Experts of a small language model.
Size: 9 layers, width 192, vocabulary 8192, 14.6M parameters.
Below are experts of layer 3 (counted from 0) of a mixture-of-experts language model. Rows are named router (the router's row for the expert), up (a neuron's input weights, with its number) and show model dimensions 0-191. Each number is 128 + 32 x the weight over its row's rms, rounded and kept within 0 to 255. Numbers have three digits each.
Before each expert's rows: a language model's description of what the expert responds to. This comes from a sample of Wikipedia text that the model never trained on.

# expert 0
Description: Name-start and mid-word pieces. Opening pieces of proper names and middle fragments of long words, often in tables, such as Ken, Sak, Re-ason, territ-ories.
router:124157154144125127057109115188156101116131161115145172117125132143124144080175137110095136055105125092130108137112201151083102078133138123065083062116107144161161161140107102080148136142127122110152052121147110133132201145128146180132168143126099127132191146210147116112188126115145082131140124124107101199142077126038150114147103081132175123122161109119119143101149193164146056128052116171137091166147174143172159088142127172176109104139120108115108062147090162123121133109198109090185166179166126103091148157135148146121113124129117141094131141125065160108122157146107109149
up3:128107080084097109141096156145077106162143085152087107105133134150151193135149124143153091135126064196125156134075111130152148165110108179173129154082166144095163116138189123104115089107136108144101108154129118148094069140155136098137139155172164134130126135119169165107137197111128154107160162092101143125133179121124096080161167138135161161108106080082112070181081158051116104078135142079113174126159107111169080147141127135075139131088153164197176151135115099127117084090090080110124057093117115195152139187170103111114134152071180131179129152120148095110187183098127092092
up4:105070071079164105144109059071093164131099063161130086123187102093182156128159119169158101096105157130113146157106075132099183130126206077187143138127124135086129142091199173135122120160169115123099121126149112119121083153146138123136080155189158114111104082115118164147085149094132171110142138117151101109114177169157104106166116147140119126139120073108135051177058096078123184115138168143094146153104126122127115173154117110101114119086153192163140141135141098142118098127100141147099072060111117125193095165155128147130151117085163143150153204079164074127124166092108147130
up5:077120090093129099152137125074118177091112064141134123075165080111131151103141156175157130140052138161121165109112118134137157164115185162195162155143124121074096148117173189138144114090173127161082125145113114126108113154148123160067099168205152096140145097157199157167070166089149186115114130093189153058114187109176091086135127138142136168116116088112157084151093084057118143117169114119135127079142124135100097163124101154097145110112110163179159161106136107203121102081085158132092095128142139128191095147107137096101163131102172170129154166094119115123091122081107125130
up6:148065078113133090147152122106171143127151079108145161100200180145180118131069103140143108128121107154110134149046038129119120153084106153169198104114164145118137132089143154127086083108142111143108147092096086097112070113132128145184098148152172106136128072094180182172100170087191156129112107109179126165107147163151138086123159171104070114122112127137131068145147132088131160128176158162077178163099098131109085184114126127089106142110134135171164120138151115118152070141037150115089104076123134158146135158136141146142155197128093134151119103152164077165162117104083147107
up7:100036086099120123116079136100135134128149078114125069112195104118149158131144158097170058143083094186112165094078115139122137103084137148184148125116125145129104115107147147091135108141179111127082134172160118078102126114113164078175114119188149146125122108057126134120113154107136155121167137150133099103169188156178074089133136168189095098138120109126107106173101108090155131118149137113119150177121140091112115124143089147032144083103180148142177157160146090131098137117069137153112087121097107177173074169197103089172156113079141180120119133042174128127140149125135166157
up8:122055070090100108131100133112091146175152051155113092167131143094154145191148146177149117120077114130120182144168112099118161149081145117170151141138120129088127100102203160126116073064164120113115113117149116118122051137114179095103083115185144123114155100124158149153062170084145156124146166111128107123118150152171104132162106159167114153106132087126163066178093121059111164135116116098110158138169085095144069149156091073085117110086139188155163142120135091184135118096056152148112103102113143106182118181136073155135135145088139185171162197086120108114154138123124139121
up9:093078115092109080153101107117137245108171104097104105096149100128173154103143122125133071119097112154086177176118080118134144118121186140136124094110120126181103116116159146104154135168123143173120119122155121100086142124152148104126099112180128123165144087066146194118071142155151149152152104118124124099168159160150056073144152141203092126091116143131162147135073182075089181089162158118127138162165135081121063157154100106067146135082108189199131144171124092117138095156057112143146099088126134149208119186130133134133170156114138143086130160095132148121115125068104119144
up10:113107098124123120132117134069117140140133088099110081132132128137205168144129136151152132148121113172135173099135083119107144171136164136142160140131167154070150117052166133141102074096125130164117144082120132113111114131140174107068091158147191121134152080079132147155038152143150150120133123145141129104136158158197100118127188130134068139131087064099138080122080118108139140116170111134098168103127119083168101137139115088085135134070141147206196151167171071177123082141075136121055048051121122146136116146209147144132145172123181141087123157102174132116087139173135144124

# expert 1
Description: Common head nouns. Head nouns after the or a modifier, often before of or punctuation, such as time, team, film, University, Discography, ceremony.
router:146179132141135144174132140132160096146134123121133085193129129158096080177115116132126069128131119165125119043061131111092180165152191102154145123133124131096155177161130146166158131145152124108102085105163141149152118116128117159146121096140094090136134061098112098134123109148087056043142197177118145107094136085159097101091137124122101062160145175093111160149106144131126186137173223144165101132116132160122126133154145081113108121166096053095082163065147144162168066161177103054141108144164053149114115110120086114135078154123094160145140127152140134104136109147148088167
up2:089107042096178114176103132140109098105101068088099076158122152099152134156100164165159087083111131108111128110134119131103175132114183098158106113097162057102191158182177127132110157116149101111125159101164180149144095172172168176117102093152162092112115140149133100095142151136159136136201167129133123077128125103111091184165070130118142104094119080123096135182117107125112091155101191066127193122138118121124113062118117109119146165143080176152103148202119109150188135144137147143081121144103052132122147122166106184104113147105101118220094113094148159136139153142114126079
up3:207068062094114073205092107151078194157134074102136094151161123170166132103136123134190097048128139143138094101140069139130065104163151145082147156143083193137123140142165158154177148133234151192112114131131152103104069120190100124168107134132118091118081110123114107181098152103131158087127168181127117131123139166096060125112149115187157091052127125120112117163153118078140185145151116077123136153135137150117083152157125124132084119159131144137145128129125136131097182152121150102126108134120165146137125164128166147107122135104130168176050137106144099143137109143113147154
up4:090111068129125111202081152094145128139121083138122144132141132156178123194162122148156178081154146119136107086166088141101113130079131174118130093098128073094153171074121168097137111053165051172133148097171141059068101124150167148112090146118156156144111050078117117135103125147138164140185131147148139181125146115128108161117149136093108128136130058140119115147079111090114122171198091164119181117184128162160087130108129095074149154142217132118135132178115145106106131153095141146071134105144146140143151126099161126090121115131150141099081153069112169072152102152193178143
up5:052160111119123193127147111088091135109137079108091115126225096069106117179098188095055074130081100117142142125099107063106137139154104130164141129166132157139078149149137078102131138169093206121107155115126112077130120126178157137061139143149148149129143097217152146112099140151135186146180119157044147121171123153124105154099184096164108114164109136116134146074084134090139139173079109132098145114115162100117132177128126153147162112132111086157139162117128120175175064093138091157128093137098076083105091128105169125130171145095113165107168142112147110176124144089135144179
up6:116145109127122157152112126111105091161090069150154163130121075162177123157124158124121068175108138155139131112083125150125143225123121173140082163117109152137150130100160185061129152133152195150113158136107130126160065107109091132113147102148117126146095142036109143089116133141127121136163144127145147144133117107124101137164120152139118204156154076135085179116097163105099178157159110045142156158153144086107086065132109069044101169070106112127098127131119124119157109121119151147132130158129136165137156140127175189188128039151121164129118130118092147075059075152150086194
up7:082110094149148139170134198128134134125149122099145171155113118127129170123134118136148118077074082113123176167129101103143085130136172159117085097139103085052056164117179201092127159130151144120103110204123124165122100147111101140167093108157108121181138068160110168145111103118135183092138081068124128048105165091134111095098157125129095155145150109127183121118073133075174110121096076128123161139156131143174105174167094163165191104100147111115188117114166112183134114166071116103117099165126088106151150171080160124130118197123174168127154183121120102132091140187165165125
up8:169148087081075102170120125170111107183115120132162149085117175081105098164183171127170162147098078132134105102185137231142204125067097178111147153136150146066146115084113212120120106113174124149125145107099105094090089130185125127080117149132184124113146096129113123141087131072136082110155128145142129141119146146152075116201126156110181110086125109134104146127157084123178150150146158128122140091174106132133111208112087110119161080145115111158094120048145143183133142102089128165077120148102103138131151207101102162121142171131089124106135188159160153113131108134127092131
up9:133077148084154208116147123129043133131130076153144151142128159101140141136099124076135066129121101119149128144127069147131178108141123140134155147141158174116153056110149129091104092122139111141134103121093125125160050182095111119126131096130136161130118124109053150096139171131122111120099134080184129071145148138145136156091211152182130168222101068132137136067137143100158145069131131073120149117161108141092149123142071149114130113125118178100130157153122115207184104053144122132131104150095139109170104180143188142165126147118127155128191107134108138071190146110150085064

# expert 6
Description: Foreign-name pieces, quotes. Closing quotation marks and pieces of non-English names and places, with accented letters and particles such as de, du, di.
router:152089092130075166109086166088140144157130132174066172134136167156126142096122159155097183049121122140119131102182135122060115154082148061107156142105136122136168172106105167174130112125153110146156074128161105057136144160104149137175085159113104165249190129106094104094103126139134160167129126139068159112209118148143165155103091114132141182093132133153122142099133165129079153208123115142102122162152106101131169153128134113092137164097086168195108116142106150123139159151151127092096138135121063105128103121170129099094127092103147064117138096072164114111194096131133127107
up3:119154101121095113095144123099122167133095154185150175100078156076149132189053136163195091096115107133145156062139086123150182090107113112147176148150146105109136137093141163122119085137085087080125152157096160140090113127111125114160100135142112103177171114149137101114139126163141121116112119051129117136200125164179178155150091144136175166108137120150139115146091128075186133158127091158000114158124103128055132085175074120134127165099099223151104130159134127131121182096145140124126116120095109120133115087115071153117116148163155148106105109144090124211141151157149142086
up4:076134046133142144144071165099124114158101094161115173088131102121195098127089109131184089125149156145142175089150148193098122150077182114166126154116119149135163110070160118130158142104181128114104108136080146076061073140165149159172133095149167101174134123104148122106135138166125160099187134084156153114137140100220191171114119170116132137142128128155119116145050137131089184163167063177083128150143144099108108115116143094084116158097176094112147157136120114138133126087109169110113105077099040108129129125134150073104121126149159155164092106122182119165170137151195151116
up5:099067118123062147146173128117122090090203089171098156062141156133166183106160117086102117158118113201132121128111121152191130110117135124141105107108109095154120071070149097129154050123138149164098109089115087123074115184096144091188120141174168162144123070076162139139131171137172148068072183084127140096138177087151095097176141121145128144135097134103121153138097125086129166095132169094100174139145110122102135153147085127084112108131138150146096204163168131112141123092086151143066053152122147151143067150172117123113146133123165148130143146134111103100107120093210130170
up6:136067128083081160115113153139119144131083103137142146130104122209135134138116123144153148069082126126127117110192091130180109180096091143179074178091107082112138111085141192098141022156169101127122134144161156102104132131129073066097117100132127125154074128109085114147112172162127128141097103122103134099188168175142162100128114170120144143022146140160130104138171134157086131148125141085149147183175123099160111156158128128152141116042123112118102123120108131121156122138065118128110115121129117117140111130186146151166149084086140067124212134108119084125208076093125089162
up7:108076122084106118169090058070092124116129074182118071154136137141163143143172109133136128133180158145112182113146121103068119151117124099106111052078122106157092101099120171116068097158100038129105103075102178111136128147110133196105091160190164118189137086121137132102151141161133149140180073165152135154131147103143159133115106144106103137089157070178177059126085164106099133139123158110148143112126139096111103106134091125092109096047128128128132150153160148120152109160110083153133141160103154147140121165181158097102138191153150120084162156146140146155174120202049163129
up8:136124065105129109109154137090110172123199154138137173153076090093091110119128114128143204121061135142112123096156124110101154148112068093162154180119063174119128162086133161173127126167157153142119112115142128092136119130110129101170131170136126092152118113131149154128110153150123135155170121094128093154180114181145139150112128137140130236161166178153145081082163138098037138112174129141073150159083130086133158169129166095068100099098110163166181116105115118185136194125099135115129147133115078132147122131114048114124123137063110120122166138116098035178183179095137144121
up9:053103047122172127180121162096154178166108082163099112116083105115137150132123122151091109144167125151086171081110126155122119124140077129163119160095111149131102111079126082124178097118162123109099103129138134102156100150081139158200078132173147103186163111116128104164152159189142155109129096140110118130224124141153150133177109095162151148135135180113128133108087169076148142138144099081109110165074108133175113179086151096126137112046192138105081126155167101120141197131096156117117095182125105152142119138133096128077132215083132114129164122105112059120172093076110166128
up10:146131093072069061156105129112084113161135145106098097129079109112147131114081124142119154128109088165113151077163129080134163185088121127133147110116142150181085138096121075094145104147100185128098192125137158121136101113130136166103098173084191206104111128162133123134094122140104146148165189126102161084159106160162117126116116118143185156075125117138093157174138134106125108111100175096090105099105105063120105172086119098065221167085237099134205135131131139120174122135100139128170122136171098144110150188113130108110072150072182143171144109094109119161103114107130117128

# expert 8
Description: Punctuation and headings. Commas, periods, parentheses, quote marks, equals signs of section headings and paragraph breaks ending sentences.
router:134075144174155080207130067070087140227135122108144108088101161072086160128173140149081153135112141109142124090150129131178133088166094109170059087158101210132130153161094158146163089122104126136185174134113126116153172093147166101116129118116120080186141161029072125155074108129159118150149128139111154162115108122100130118095071142121160106098110118138153113121121157111173131121159080104098100108092101137103130080165148153160154125165178110138105135147140117125104144100188117138102108174159151152121156130066091087076145153112118133141158109128148066173172115187118076104
up3:097147102131181146135140107110134173105157118139135076173151126140138133185068092188161107128164138104118177138146112135085131140102119108140095115114152109109162113110133135113193101108111098137117206079104152093059140173094169200083092092133157098127122138097159142117115132111129162154089162139171140171097153076139077179141143161139072160152134148150124116155163142141176149117115132118177134161150103193086134192122076074038049184109118141102154134169144134107115088168079156174122148097139176134177062147130084165088095067163126160113158071145112111105138125150112158144
up4:136123137064089140106124105136091159174117099152141101105143117129166131105146167161156152114065062192141097088151103158159175124114138159173127118115159145120111149116141127112138078000153105187110117082117121143129121128125128100057109131140179177124111115136190151146135175153115140142152121078163127103147149103171165081173129130152129080083126100106090081084114121108147157132085132089104134080125135139095084153158151117123164178151159076121116143078154115100158189114141150086133101139150134134125130191144139152173111148000100133166102108109171121128159130074101114163
up5:112126103038149152144094076062048113156116145151145074076108159132144147106173126141120132126118155115120176106148128092085195180129128098129118187108118133097181062130164106195171096057179125099113157103102170073081095142112153166119080148134190151077100122117179126122170168072162134107128132154121117086141116090113111100209199108142125123146136081091098138090105138133211123123101132129177170140130153129151133177109110093152086123146155105165179105147147108154162138117139140110092131165155053108143125128090110153111112110071167123150143165104141126142103176138120104120
up6:069160141096138150224132107135093176151149151146137112103184119108125118129093108205065086122113079140134175115140175093143136122128114153183122149147128148105033100160141172159108127070118135162116175123067149103102110141174137117102050103154177093127119092120154106191133142116116161141126056132113140126166145086179152110158114117114085078176147084126173097166104088131077146159084139122129106094112075141173115177154144131107117136123136121093084146065143111071122157156134145123108102154139094180133137137106088193084126125141128121048136106110180097167146096165182144123
up7:140105138083098082168065111091102133100136097129095135138133074119094205138077133124116153137036121166141107150124094137135132145146168151109114164142134112098106155134124120156097096104122141178078163158161141104097112204152187102128126140144162176139145087066091158171084131118124124132189157130118168171124147105089132124132147130180119131124073131067157148134086082094210098097080105094119204097166097181132109146101067064092140137125075111151150193144183118155086139094131141107148067113123138174147082161097085197092131151157148148130165108134113144142168123151151103158
up8:131039120104075109128107183080146134121067085140118094123112139156178135175134145115111089141084171148115145108103118191046145132177134191143146111125140103145123112128116100089106154132135184104104163117177088145071162113125102136111125119152163157185145134061138189125082138129086155171116167136117116167145149170102077113137098184183119161055126122148127142077115157085136097086146113129211213149134093129179075143125106129123164143126167165171111131122120074142098114118105170153113116122126092124180157123146096130164107079117134139097178155101069142098135158107193085160
up9:117082112111120101123115178068056142141118127095065171089104137101114160099145138091144120158085142123101136155163155134174123227116144111112144136132099100135174159085136152147178135163149121096108108139136173133139106110155163124094141101111147149147138091095111123161138122122116230100120182181096101160098183139121108110118108154163071136154127139130183134101066143114119115161115125108149121078166199132075119160135040096103157138137125117157182131088164111183096122094075159160120126119094117142135145145117058144080130037098101154072202182133080161160131141126102126090
up10:127122128113116146085127092077120081079093096112103109071111156089073136157102191148092083176129154145136141158079143148160120140122123099099200175128137074160121126151151183140073153165119063086147118149124095169131125140092094145132112101161113157173103152133137118172145140068114147125182164119095134125163188114128083078123119148144116152142139148136124119127109178092087207089154146098129134129150155070077109133211075151131136174114144155116128126105160070180109127151037145181103129120105162144151119169162136092137225064127096134142121170102161152164172117088098125157

# expert 9
Description: Infobox fields and numbers. Year and number pieces in dates and citations, and infobox field words before colons, such as Existed, Running time, Incumbent.
router:093103140134163164083114160120183107081181118138164143179092093139158160085070099130172110122103131188127131138131134115131113100096193150138127133125110124116117145192119103104143076141133133179134051119134114141048162192122152158143099117124143170153140146185180122138131153097151108084104179075086110097089132135125128061109137154103033127152123187127143124116117145096164128080083137112182165100153182146125137135090232179159167187116098103152113144140105094133163120088130085149140125111113096090095142094102098143142118220163121127097114132087130115116101104130126198160
up7:086079123131079141125145166080120136118129088100075120111160113109119199072191105115084126125069093203137152165142120085121118134094116145133140153145110114092127132127157167163139092134202156171069109033126101146093142163133158171120085173155156120127106062189154133132134177112125181163125106147082124075126159100091145101183176145136144140162094142106186125132086106097156143100074112116109157133171141127119107170134094094084121078157148081199124170143162094146142121128068108108088100110141100157156089153103090156109149200121114171101100141104167098105117144174148095171
up8:126155110098121120122132099105138114039115056103179144137121118101119113119092149152116125099096138132112172115132117138151170121145131149115145136158116168081117151183200100124111173110111146160121109141117129100108127131140148108072158136177134087193171158132108164164151138124109215092132143039089152140149112129191116082072102130128081164060116158131141156179141206134171133086110168138067138066098141116105077141053109122087147185123112207163145110133130092098181148089086130155135134098106130156122138125113107120107157189132114162130137191120097131185144083128075064125
up9:133043135120108129096131081134129119081199113073101124080123166121124182123084136129140099145164135164126112171174128090150114116145080071106116125132132154176169049133121123099162057131102087150122146128175159105105039112146173130139147152139118137154085108074117172194160127122160137162175117161068110149125153121139128049140114168130161123112140171118162144136111135109142177079104151131082091113153122131137121189153135153098145153171168142110189130129170136151201103069049130186111097109083126115134094141157111101092147148109136173202158125065101100166125141136091106121
up10:103093122100159134173090100142157184136161127124098122117144146135134171119104112198150101156151175143120144136152116125164123151122159164151154116123104153155114124169184168169145114083148045068081182085097135164076141110069109138129010126147114134139108096090102139120118125182102117166129128156133149132124190139121182122158120136142064183074127133129170116176163174103052172122154140080139126149127112105099089132079109122137172113106078112131093135160172094120097165114056084166123116135145110135151149103148198121120149093105210128080147141073131176111112098071118116087
up11:097099136106111070121098150157136181098151140073125145106124152085122193107137139230163056179164142120114214186131102120181128112126174129129100154101113070162093119115170193113147090167154084063081164141119136072094081138113121085097072111137111126136168113074135154118105136149104128162165131167118137103146155109116138069115134147136058124074163139129153137191168161105062186114085120086117134102124141121134134170165080117160133098126135212119107109159168124151121127111097101095135126110128152127203164138102115131116153146132147119186177154092106129104097119099123113083
up12:132056132129096094157123115070125214131101117104087064162125153131137158111097099133143095135069109144107166140156060138132153136120077075133163156084184048142182094070171072154072107133116167187137133087147126137170158162133125147150161173130148086132072126156127172166107170084147142173127177147107102134153124163113129107110104132138191204146093151113134108141137161113157082105096110120146148120172118159111081112168131125095119106114148102169125168189100078149164083110129149094111110076124086165107108210186092116092164106080115127135164156147137102135148135103170121143
up13:137046118097131130127152128130158194102162124079086112187116089144152150155129077092155068095091105200138168082134135142101132132122120127113176175094133147160092166087150123156186122099186158151095125086187126080149080159162160103180096134122131075132123129150152122147052133129140178111132165122103108156119156140143055093151130143156113107100113179133169118134092111093158110114161065097180101088158118143106110178106070151137216129088139101136108156109154112186132177132078127125146122115102072140122089135161137117134131144138103185107191120076135113127102118113222092140
up14:123109126083142155167110119071081140157128090130110092106167105162138206108104146127117113123034132149121131088112145167135100168137051186097131115107163073055106145065137082140105152124150137156135146132112170107144109177135156141045082175169163144138122059159157141128132135100139188066098165132129139132122145066097054102152148137123119090120115105106172110137147152094213111106124110090092137117156144087126099176174103101165128160172104158158154164194111128126119129101134169130115095186163078126188155148164079117075167113107099136142180157136115126099126106160141112129

# expert 11
Description: Name pieces, coordinates. Starting pieces of surnames and given names after a sentence break, such as Dr, Daniel, Wil, plus second marks in coordinates.
router:126159154143130125054112120188159104117136162116147177117123136135124130082174138101099137053104120090119118132110202151081095087134148129060087064126107151150162152136112111087146139142122130111156051119151102141133192142129146175130158138116098132132194145210148113106192130118142092127140125122112102201144071124032146114148096075128171120118151110131113146105145195159146052125055115169133089168155172147167160093140129175170110104139117104116113065148099152116124130108199110085189161185160123106093141158139150148125109117136123134093136137122062160105127169147104112157
up3:049120108086128138125093112120151131075098098136077138118207113144137170173146109130121144157058078166122212144124120080135145117122124127167169106117143164103044101090150164104086125120159136113096125149113112129114074162150130122158099195154123127150135086098123201143122182108159140059148133095164116135131156135158111089163143129140139125111107087107144121160086122072105118099118094133071114159136161079120106165172108156056146131095184165175181159142172106179097130113087140124141094134107098149210162094077077129149164139121107205059140164118135141113170126115145149093
up4:148120077070126127169113145156151136129152046164101113087123172177181140133106152148136146136075103176116152154118133137121166104096087151203137140143133148131111127121198134078110084125139127120091132090141106108114119146168151106098089141176149095150086107172118181130043233152111132110148119118095112105141168168141126126117157153130130147103139091124148077154052100065110074113109163154106180100151133085160108171159122138102162119069118137202135146133189121144148121150096131127084070120127098139185135191143135166092092149083124206139155184097142076136114153097107163124
up5:143059086035106116127048136161136154146123122120086116093163166103152188134114099119148135194124080157108171122101105161140164168095213120142133098137155121136134109110167153080054143156170137118087105123179112124116079140178127151139116105198137144179131086127153178167161146134116138147180124046107104148171175128126116090190130144110120147121140134132125095123112164087128124111135166141052140091154141117115103185109126131114155146078194188124104134152145100142133075127088151134130092073085070146177122135146085111115163150080174128098138195127113100161156152087153120111
up6:143125070094108059174098130160085142131089109119110155164160099158218167153123118142194110078128121152102108094147118075131167185128161154150145077123144091111088081115185111107146125086204154157108146102130157070150159142124184111111075157182144125138142106106123187121146160085142177119141118118105117106161167107119101088147145148147088145112098102100092067144119103066172143133121098114064138102134149113062064159174107129075111159123129181144140142134157081155130158107104143131102085101051120154146109153188110118123125089096190150145166173107163069164137151098121142096
up7:133104106072095115196110094129078149119087102104107124113148105102182155156071161106151071123140154140093116101092077137125171152094136134160194106126164139146140073115177112136101108108191161115073161082145155068121101139166132145140087135166178170130100109074118186157120147072102161136139135183116088080175183171142134099172163146156098101142134129126093121115123150086127145151107139088093127088146136100118103149199114123079171118081148152165120134132164090181159142117123155170118075100056086163180121174155139107099103158078147147146151150117184124158140167041143175120
up8:087090079071094114158119125151102180139098095144126086132132142147143168125161094129163100078096121158098140118144122103138155126094120134169134110116158113114142136114188142094078062111180110148072165103160127091084063152137163123131087113191176172124144069140138188149067188118145141156164145117165108085125201160145105111171127168137082141107135071136147092155099113069102134116120159101076146110153148085135101202103105109068168126119139169144160152133183111143158134099088123135076068129084110169210132150137044143115131137077136169133157169109162108110139170122164104146
up9:152119089086117132178060161077107132153135101138095080127135142146159199131102095134166104104134102146106137071116114126118156140107147136154072050083144183084182133107172104102136105079145118138093135102143150111106155114173175110103084149176179175121126087137178172134121166185143166148146140133148105129123165127141111102199142161155115128091130142109163085175116119083119096129105136150079117137159110113182086147090118124116182163128174147148117140182133088124116103150081115141057052116113104193182157131162136132088154148057209152150128147114152072113086181114126147067
up10:133128087052114140124118106138101199120123088150112091088144130118110128152111209183145119110061131114127187177121080134176178169139154123189161084138101101114099124123182138100118081094138188136083163127117126155096118137120198101078106129143143116110177090147136155165044159121141127127162093077099103081098171159176098126140140166156120157071123117121119110143083120083133183138151112102141204078148122099169064153106104116111162151128157185139146140133161120176095088143097158114097108138064126118173147182142127162147163165114165173136124144122103084138133148119066118065

# expert 5
Description: Sports stats and numbers. Closing parentheses, dashes, scores and numbers in football career tables and stats, plus words like goals, Cup, club, footballer.
router:089168149147135107077116142088162109145121090152122137120137102118112110155138142096092150101182131130146141089134095105066133103164160080163167124149161081169152088156143104103081135136109141092091130162085118048155096120082086159105126081152121102112146166110079120145070139144133162133084088132195161055188118120122137082129148143106072160172112155162171135136156121118145141143127113139106147115175161138115134095172099184080094150114084114142103161141172085149131103121191137080130116129136103156114111181134120101157173133139092115138062110050116079226155058060148189159
up3:105111138140137111150101078091080094109119166125098145108129106125135163134141128087066119100114117119128172108174075116057147126113194097156156147116173142103133094148146113169073137161103162115132157177111132169144102154141122078062117085117136108085117160115111147191146163083192143134143142085153124050154137071125107119132144152125051150186114095127156100158134125108086122129157085137137212116158115089079098135199119147077117157143139143119150136152140080194060112122141128127161114133155189157133050115135074075155165126150116162141226106093162137139123141159165095153
up4:124163048122120167115116098173073171131121085087097129136095080153102139129140177143122134112184139143152115165149086151149230102116143085117126110137078124123146036110138095120154068168195206105088100056089149118187094079133132140100107128151143141088117154152161096194104171133169119161134092136203123086186131122186112150148099140150140140148132099156104168124067069136190128136158119098069112073129122101122120132091117104122099122130100146181135135091165099135167096157129171125095137114118109119114128121100047159123125115124171122179109159120158081154124141102123140128
up5:113077142129109133127156109179088072072083131157097141111136108079140149134101139153149087129115150110123154109123092067108183098177118157150177142158152116147129170116155108157116143095104131096097180130137165102134127140143117105159138124139150151107145119123129191066132137128218191134170143149133132083125158105065072146121171105160113136147121134170102091117126105105084082143143107084144117080114237103121116108095082132085105111087240128147103113067164152168125133145144134126150129121094144121138109159130110071167118124119134144105136139081224149252097128119095136115
up6:086113139151094072118156102109133144127022094141143107101207086102128142103146070110095089152082142149160117140154153055141141111109150108172128154148098127130076166137216122095136121109118111144099148086073129123125113095097201144061137109154118073139138133132135108117125126124127166118079150066140147073225151175197110140129129125169118141159084148084164147152109134123153189179146094130092171075104171117109084164143120122134161122092142143101145162107126091108168171135120170110091105097105127152142104148154138113167163126151184085104134171049141093111088162096114157120
up7:121140133129087139153095095080079148153106080128140087095117144101137111111103128087062091127167105141109154065133124119098177121115148093117106245139131101107168157121152156131129109097165112166128180145105097103182128098095086173058103106136139172083073117151114143141150165080155204056134086124158115086157136124092154166113127113110129123142136155156107104147128185092152163113153159074158179109174188106110131165094111109103109164141132081152154135049145096142080168163148136113119112089147097189120093190100111152149141173116123114110097170127189145116185104121136145197
up8:119134124105142139186085182052084151105114085184147137146132123078111150171137124120109123076107090127107091068109119122130090119142153102143143174109144088127129077143125180107127155082122117190116162091080147099094094134121137131113114103137124136167080144184079103155159173103094210125109088186092113136088124119111187106177146188148094155199149145158089136113125138121141206144125135207177149102187111150120078123125108165071143134113061180097112115140118161144133109116150178127079120174137088189148095138132135113113109127102109167112113151067129064147116102111186119079
up9:114137121109133093128127098111113167172089058128086145117143064155126120104097180108099076088131108140099129113153167192094113174098078127148188105137110123110130157106180081147108109157180138181112145117132104096170080179148121183080114151140102107145101095179118159147105138159183220124114187080150092107114133095154109141146117168112122212129121164138135090154114154105070145160117119169106140113165172163170115099132112054118146136119117096129162110183128060117108090076094168122115107134095122180119092118087151139144193111153204173165123134139107123168127102047135116127
up10:099166121092098117114099142167103153134104127133149164167122149127133125122120133143184142090159117123130118143213115127162100103117146107177102130098142157132058091080213136121088124090077129142112100139111059110151064158072140153122153100127144089151117127113112132135114082166157118175119139087078101181101128121124152163134142106166157173137123127146143163156039105120091108153145108102159136090131085110118038163166077100163225074062130106152131120180142121160140115085114167125122107075162125148129131169194153151125113110088170146107175170065095076093175118169121167144

# expert 3
Description: Verb forms, participles. Past participles and verb endings after was, to or had, such as mentioned, released, given, upda-ted, plus on and from.
router:190083073141135139116138108133066123159116108099118118086094100125156108107135169127173102173159143139145150164079100128223110146171060157190173144133075120160088129075118113148077168100109117195125142158080153123146132066127109142101133152122131087118153098106166128108141122086101152164182064097101155131113169140187146122185181167115104143097146086163174144131116066145119164177177128115122132147118059103179091126114134146158197064146139139124160106119082137092118109112126165104114156132062167118101125096104134113114162090182135097137070139138059131105082143118087139116
up7:153068081080085164108076096096050095106095129071090122126158092078128114084085175192150084109084148106142145138180122081134110212137141172147192142133125151139134154123130128096094147118085189103144112173146142140142124131107127128146139142119145136097104159127174192124129162104123130171130124114109114153087151145115135153169103130206132212112144100172177145132099100101155141105167076082121167094135168130192125074080144078138112096126160185130117097115116162134113078143122207094137144135114145163101089145158123137160165093130157122180155139105142123101142144163122040080
up8:174114121118124103130080122113075107160143159173116098071128071170215140107116065176158156124096146133146101141102080196154117152119109089149200124114121148101105196012134098154086083139127125161128118146119178143125107121132130111093137164092123129123102151080155165178090134113144151146128139077102160120195160089172098126139070193105094145116106153117163073141181131111163081148164123098203122131129137159201103107189136092097169118131165150125132107147112114149136082129094157142108152136096139130140168116076131135067131113103134145109116100154132060050135137133119141122
up9:128138058110123109182154147138108113123109092127125171164086114116126183130126140116108165109140162204108131143098043093075149152140164130134135164068145149081140109104105156116063111116136146151109091148167160123134095145172123130099116127188185136187128115129172141163104166135096174136159132085094141132136201075141141105119084143137129129093116086089112101140033107084126135104165168054141171101155081134143116125132104081107129084093170114168098152181151088093108075111111110094089096098107101116117151185173122104099115175136172138176169121183194150086165140141139165178
up10:103094102099166092175103159109137143197064099124140121106151131180237118087127160108155092137113156121128135183085095185136117136130081142185087178129166062160179121133145052126058163066168105128109162119067164132125140131094110140074128110161135158094154141117113178115094122100103131104177110086113114110163149114132183148181169117162053053081148113122179113110132112148161157105163116142107133097149126064119132180147176130169194108104147125121116139143138129127093155136084117128108104155126118086162100098117142098132138083158102140154138150101134128146096148058175161113
up11:081137124104159124073079145077141146174101055125104096121142193098143163154169131171113129128149132182082149106094085131131111150098137102119134132139154145076179064121143122106049155137128107141061201132107107182147142136147129188133092168164171089111124082141114139148114155160131196079129166096099109083158211078139151062160110148071131106138132076133121136170116104052137153131138106087164117137148112080065096156147092113099100179136124120146119136111177097111087125111069176189113105128113138129134116140131140114136184135112183127125102167116120107136202145149136079097
up12:167088171038101139157086108091086146121120105091109081073189130187179105136113154136161106130102124135143139108116073157148122149166041163107161199108122122127102138144110178111064096178161101176122104187230143110118109108175097105164145131118138144148081108092149182193114140070090146147164114168135138121200176137131139144159098122148132138140122071105169131074147135098086161122101100109122136099133125151122132213073148089132119101113133117100181135156122160110165135145104125065174121067152166143152122118106141140113109122127102149109163143147138162106122160128174075127
up13:121153089144136157162096200124148155107141064114151118141058122130131116098112133122194121149167134119129122057112085157129140133075189149109084135055148138104175107073148108115130075143111072126104148141068116123051109125123141147157122091149163098151157149108150115080126168174107158106235130152130143113124159077180094131143080138119129172067143134148123125137146077103124146104127111145061116146184187152074085095097086112104158157079147128141172150131124132161118110060063165152109120100148098141154167129145147110142136178124157120204089117119101145172152119179162162090
up14:084115119142152124118134101081137100098075132141120116109182092065100116142129129123146137089097124136138102127169131076112183085113208152205114124179160128035146167150127131144165157095136133103127142090197104132147157167056158116160116137171137181112159096152089147175118128125133156123075151129113132164109119130150074119105123148169128103127101160117093102129114095124133080163111145075178108145104189122033118130111070184072165138085113108131104159044140102160124154142127130098135110105109134173121127182143072118138113148128153136134117146090144100157141201115099216062